Weights of a small mixture-of-experts language model, trained from scratch on English Wikipedia.
Size: 11 layers, vocabulary 32768.
Experts: 128 GeGLU neurons an expert, 2 picks a token, a sigmoid router.
Training: a variant of Muon for the experts, 326M tokens, 4335 steps.
Below are experts of layer 2 (counted from 0) of a mixture-of-experts language model. Rows are named router (the router's row for the expert), gate (a neuron's input weights, with its number), up (a neuron's input weights, with its number) and show model dimensions 0-95. Each number is 500 + 25 x the weight over its row's rms, rounded and kept within 0 to 999. Numbers have three digits each.
After each expert's rows: "gets" lists some tokens that make up at least twice as much of what it gets as of all text. This comes from a sample of Wikipedia text that the model never trained on. Tokens count by the router's weight.

# expert 3
router:500459495498474470545502526520518490505464499528483512494496459472502518502527504521536492480497519449517532498474501515482539513512525506544531505529536488513467545500525491555534525509519510491479468538479509486523523459473484496513544461520473510525538432525515539504483461516483472513
gate0:513519512527457481506511493512492490488464473494513505497493495546553505499481514504511486497452545476482461495484500464491523498467508505547498502464499479497500492516494497558494521519494494479481524509542485542508497461497512507510475500500496490503507511515509537538510504481503489488
up0:502514511504463502502514486500503503509446490498486489525483495516527548515499505499511507509448524499503472493488492516493537509420511462520530503471466473518522509506469518552537489550525466490511512500484504542480514436492498497510478479516452500511504524470487530484497480516481454491
gate1:491528512508520475465471504449500494500514505500526479491497515494462481487570508557499522462494453512476503487491532498545486515518522489504480499504524489522552513514537485476476529496444458553472491499489469436503495514520454507520485507502524515484503557497530487500492479478530498474
up1:538511490447494517525492500528518506515473508470495526519500512481482528507469496513476480558486486501500546508503477509481514530468484568486519511449481541470459494515474509534473520504508529485547496507491526526515499496526540488442496488495467504520524477516503483475505535494495532481
gets: ",", "),", ";", "\",", " years", ");"

# expert 13
router:497475498477525549519518514513547507484495499542518473517479528522500519492483502505471508492443492547542486497512498531471447460504536484505485529500455512508510473515478524513508490479505508512452487467523509495497472472495506505509524471496489521539512459535496484500505501546483527465
gate0:483478502515495480517496505529522517460476496484455498521498491483483543513487503491514553520475499509505504518480504498481506522500493484469519476524503523436543497532440518456461529460515525474463475517440491509479530520498525507513515507525491491460510483479494504472515467504526483510
up0:516512472470506511474483491504464478515546544514551512471507473523512483473484493470490479478549508479505530493505501505528480485523520528501491506533507524536486522481557475504525457530482468517543542470531475470510489480490487499502514502437503486496493504500494504515514550518452501508
gate1:508526507494481508520489514508516486536495486557522529512512509528519543502514508488537500496547476511528473499523475492498463500501483478474520503480433516466529455540467489513491522480482480514502456488482526499451555455473534467518511468433522481500516536505531514511495520482466452502
up1:480528531511478515500520480511524450464502512503508549498459485504496494496481520540483497538508523543499542526513474481504488436489502501519519506520564501477487493475486499487518475500548472513475510502512500489528413509540514563469509535511479508503525516489467503524498482517506523517
gets: " (", "\"", " \"", " A", " New", " School"

# expert 10
router:510500511501512499498479524484479486519494473509475509479511536543495496489479528492526478503549485519508510505510497536482454479528511466478529486518496531541487514531503500466489478499489522539488535495507482556528467533489502447476502506493480466486512513504489515504536455510494503525
gate0:541501514514471497463510516517471495523478510508463536562549477489460536478504494528501489510491512479494500539484508506531550519477507500501490506472442438519462495495484553521473496504525515539494540482508470491509486462514463507463472477528451520520479514462523469522494492536535490478
up0:521496525541462504439525513480494505515456534516494522504541487482470518513526488532529518506473520485485501496485484477501534490499515509533499500463453448525458485498463516519470503521531508524485518540506449513507464440542475521467503506463464502546478498488540482553486492513523512475
gate1:524496460490464459496481489477497482506576507501546487534482470511481494482500494542555519502512518503481492504500519492525530530505489475491484520517491517541506485496488512512486487502535529515465482487549515469468507529506449508522491524512507518477511472462464492536552513480495510468
up1:488476459470506514510506486526481535475489477500502494498551517506544494542490486515537484491482521518493476513475516496492555507468499466508508522451481500515488502489467499499509468471560508549473495478547504454504524499524457452491510501477474513509512510488501491519490527487488521492
gets: " of", " in", " to", " on", " for", " with"

# expert 8
router:518487490493478549482488540467522528501455535542478475469541536459530534507467519508509527502471468489507495493537475488504498471547550468510443528506524496518546484488510484467515542505470508525476487490468507478503491491502465502536507500482526459508491529498473498497491436522464511471
gate0:482434518460521516484515454484556477502509478526541500491470490530489548465500497504530494538486471459536506522483468498492498513461508502468495522486489499478548527528555497502485518519483491512492474480505492505524490490546525500486493492479506478486499477502474501488509500494501466487
up0:494456507514497478495521511494496498525532463534521472508451498524468519475500477448559474534490505488514495497492448476525462479479515450485516484465536481517555536510511475473489523499491487532449473517504506488539523521510527540463509497500517478442507523507494490494539521503505468488
gate1:500475547523548508475486471469491496491501473554509562470509566525473438512472494486506494501552475511488482484498497481523459499492465505500489524500497512502502498509476479474463470488447543514509464532510512522502491517533559521478502501518484472512520448469466500512481484496474540501
up1:473506469486444498563500540530477516503551484452489510540476479505524518492531501501520528519468508486496515479501477515461530504470518521486503458503499505471469490502565516519575540488519472460527526466497474450496504512455467491509470515523501533486507532533539513470512492539509464494
gets: " ", "–", "-", " (", " \"", "/"

# expert 7
router:457512465502503502485470558471507513544491507509511516487536456532549523496485555567480504540519474494498497515523465536502539521527530441452448483507493500484512517536507475501460496515481526483473471497467477542501516466497453468511482509519502507499543499489491478484515483504465491516
gate0:481466517504499491454420455493481482519474477525523512486490538505500499516491505543500488531511572486487526488531495508517473487517514495507493504466473506487458484504502521491536491463546496528487468490479505484469471518524560477508486476534517447517506478545497498513496519487526507463
up0:506524499511529512504531524517508529487519520461499494530459460516513504492520460444510535489502465503518484509461501476491493507503508505471532516506536460478534483534529468479478509552473457463497529500450478507550489490443491531491523512470476556499507500444498507469507495515491495533
gate1:490456470496457518504488475511508523502480487509489507466486505456527487501513498502507488509544403509496488492544472467509513501532523530473483508490522480525490504521492520449465490502513499481484557523501484525503476519502527480511493490501499448552513497497517544522524516495498502522
up1:511541537525537496500502532486498479487485516495485487517529485533489495456476512513481515473486545519501510536463509508488488473485460478530522495510495511486486491483518455532521509499523505528490437489530525491494525506497507505464521505504523526455484515511479496488476489540531482483
gets: " and", ":", " was", " the", " is", " he"

# expert 5
router:549512487469499490478508525514515519470509506536490496458509534483533529477477492508523522489496492504514503534484508519481482523527546490506486491487507513499495495486459439496452513481480531522512478513505511501450464472450490497522464461495452485492525468502484473505469515486457480504
gate0:500527486509454495482525497486513510485508482502499504550507456469504546493495530514478506478528478525502470506495535528524498492520471488518490499494524472470467510537533512519499529464532494504489531501497598499504493498512544496544482477459471476506461462487531481433485519508498480489
up0:461494507486497530549474462458512518488493531526508509459471475544491506507499528524501497500486520547506498525515504490480535470461493504479518509503482503480502507513489478483486450550462495507507476497506482459500557487555507571487526493486510471536555565536496493467503499493491489453
gate1:477484444506505519492493514485532492500511502503508538488518470494511569529472545549557485491513481553482489523501478509477503519496518485508525490574483500522469499492462503472549505483485482520502484515508501489482521481517509531494472514510502528504467455497501478491489508472520496548
up1:522512556464491489505500489526456510499490500504504449489480516507507451483527453485446512523481504487517510473509518485536482468505497501489497508423495502465521513522524487511451496500512519505494476489483523494517477492471482484508485496508514479496549512506495521521507497514455483438
gets: "\n", " ", "1", "9", "0", "=="

# expert 14
router:500490479487500521486448493496537494522495498460516551515498517509522484494515505504496475521466493529554534478497505515526529454540505494541531536497508470502481500517523515525485493503536549485493455488496495450525479495502493521520494474494475483514521482494508511506486471488537488465
gate0:497500515507503526493487469493508459495491488500499504540489508501482520483536490497499462479519496514545496513565497486513518504510535469486522501488453475468482474501513463516503509493493477527565474514512500496494488511446532492506512472519491486495479481513509497483527502507502498508
up0:517552504509460510524486492518491464510514538482489521518456509509486473479534538527495540495459481431510470523549491533508485489478488472536525476506443490490474504488515483533488495471469469538519504491515484576522510524501498495510487500490530487490491479514476409511510499541519491518
gate1:477537492488523496497505487492550523519455540517485511438472509467468494519536541542541525491502442535496486523497511477529506459495476533537469484486514478495546501547511498510482484422526511489485486526453472515549522487509540498509554485484508516488501518500473486495490519514520539483
up1:539474499488492468543464527511458490515493519497505495575513505515494477480509459509516491464462554507506495495492483493498556500521525509478570509506511522479469497489530504502527498542470515485493490495480483527472469530513484478484486515444543492484500489534491489471482498470494527511
gets: ".", ")", "%", "°", ").", "S"

# expert 2
router:481474528520464497490502512457496471442498508488481504507466512505520533503458530468497492501499523540546501501500467479469504547488481510494530543532533539477466492530536492553521512523461491532516532515545513515475530522487473467483517486483488490540572499477531521496534539507531509516
gate5:528530484503517490499521469527514502518472486508520453518513509508486504507575463484500508487530474499467452522496506485527455444534496503487444486494493518500540527460483510402554511506472499465509480488500516508504453477493482525487502499492517508494486487497438499483512482472478514500
up5:483438495503474515494510524484499498472564521515506524478482482518502525493453503519475489520462519521537527465507480528503508521453520482500533526502528490507455497497455513601442511531507495563492504507490478489511526512489518447517515470520456479498532522518542527511490524519515478471
gate6:499528497540507491495495527460502506508514484534531490512490505422515487494487510516465507505504510510493477526478487488534467450487500538481467526489530509507485503476500514500496468530493484551455533528491503499480501490513501514521531476452450502511484528459508461470495513481524495521
up6:513497499466496535543515440499509503467497538488462491470533490528499506507532518487507521492509481512508496498520508497466571509514515490503521487486497455499506485502492482464499535497503519466513506491519497447497502520479458493501471529517529491468496451534473506555498475509505519525
gets: " |", "\n", ".", ";", ")", ")."

# expert 15
router:545492458480504521495495534474531498476483452499495504523500492454503534511516498481476519507482451530502474530503472489486538510556524551535514552491451493501521515498460494540496516479496540505543475477489565477532527487497529462512480497512501453549524504533505532520537481505492471547
gate0:493524518471526497506494528479533513495499545525473489513534515481519482503510490514482473502479468509506555524502509487495528494518496498529477482548473493556432575477494490510490496490535542514539469504503491497516547485555446514509510515538502500489567518489508486527554498488509512491
up0:500504484486527512520495539502543503470481531511466500507523491503538471508518488467489492465480456505488529516502512495489514450507498509508474510538455466560468503492509492524487470479491552529531475537505478529522524491517470521509486507532527470494589494506511487519529523477461468493
gate1:512463507499477531504501481476516487462520516514457505525475479497534494531488507538515505482486478459523517477515450512419515533517484502456488485492515498504487501501494480488508539472541474483491487481485520479501486488474492510538486454547498521524467514587482508536494499492444499531
up1:465527477465502471486502503525483536527483514513507515466529506511459530475498481516492470510508491537501480547483509500560458466506519498509533516502481517497484521483531582468480454532479521496515515515501466499498483474516529491497500513499505498541515469493493522457492476492528521508
gets: "1", "2", "0", "3", " a", "4"

# expert 11
router:487482492497488500486437505455468468483527479499510549477495532504543505467488505504547504490479517482456493522492452564476480457509518512513482564496473511492552507492493506513503487469509482492495451474471536492495534477524487495509481496547437473507512492476509512500539471507489503533
gate5:521499470508530490473421519489485534520464531496489485479486516487489538510487527527508521479471510489465508539495510488491502464502494488477509595535488486491515495520515505499475481541484477483509462575527534471493517506511501499529481500498459507516510442512504475515491493496508506480
up5:511536484509521494528467513482514538507502543520496485465473523479502481497500485548485490488543509525495477518484507467523489500475487449442504498515502508502512499513458502427506515549492470489502526574506494484469518510504468499488488510515477506510507467474507477521509512482492500492
gate6:476575508455492499474468509413482474447502510482488499441521480518555505474521512501506477487547510493489506536481529494495531507503474491512489539480486478528484530469538491477500492489526501503503547523514498476498483453488504498518451508526514507501492493471517515535551528497528510515
up6:487424497532504503510499485546508505504499494504485462543480520468479501510492489469483532535437482476484482463488492520477469475528492496505535486513525488498546433524487532489482516501462506508502463513494488541511512560515499505489528514486490469507505509496503481487447466518449469477
gets: " the", " a", "s", " The", " his", " an"

# expert 6
router:536492504539464531481474481489508488447512516556518533491491551481510471466482512547525533505498463506527522490493493510486522510520480521500525476550511495523447502517470517473492536459510494517482484476455510498521523515465463490493521514474514483498513525557478486508526462497471522486
gate5:533506479442524513498496497512496466514537466487566516499501454507494483499551510512523505532490473526512538527492507480499501529511523464536529509541446501532503499502515474496514490575460471480442493448505479551474497543500490546484492438483495506469502500511519525501451463503537499512
up5:525500491440505496509514503501475476480518478494527502535522455489480480481524498471518503500522441519483529492525499503517496547455518456558487497532477462524518526471511465496504552543485466518443486435543468540460499542479522531483498435526462498461538509517510509489471456491522477489
gate6:518533512504483513461481504514536484515478534534503483471525486510496562478479496522486459487518524433533475508507521502497524484489518484515521511480504492492510491476493523568482493436499521551470470462484509488513480489464495435508494466492526508474525513555446505490492527485475514541
up6:506434498510536508522523503469466505464508479504524511540484486476520457500515498490538521533474481555477530491498510512509476533503506536509465489508541508473453499522522422447499460516535494476518497501506510506489495515497539554476502563502541508525475481435543546481496467509523492444
gets: "|", "-", "\n", " as", " that", " to"

# expert 9
router:521498455500492513506505489490542494486494457481544489504492515469519500472466507506504527545508479468500495527481486490500526553543503529531482516519503508491456526528509490467495503476429525533514455454474486509494507467499486510504481447449502502522529482500474518452560519489469500532
gate0:512488458482531488476498452482511495500473500530507521478482509530543499517526495442530487504433497462492477520494530491525455478539551538528474545543530500512530536505505509500518502496487512472523495491479481513517525498504460521529509510545572500548498520542456493501471489496512521486
up0:472556495485543508497507485481499518523539505517514477532466473485508521506531521502441456509466560528492522562519465487478500525554518486518497487521489512538463477479463497487474490456522481503510459488503498494496517469518484461508505507464535488497511474529507494497477470478522490545
gate1:496569489481458477547509491474512520482501514477460487475484499555485516436539558492516504534504456545503498512513490524499504484507490514505497505485488505467502480490542484502507499536502502458493503490507496483450496525505536506525545509530507500466539511460499502478505503503523467539
up1:468447508516542519458475522515499479521508487510518506540529525493531499544476448518524503457482532442493497525496516501496513494509508472490499501507486509520470545514452505494527491459523490545508519508482511502545480483543493494485459487501508490525475497513512501520501485530491527474
gets: "0", "2", "1", "9", "3", "5"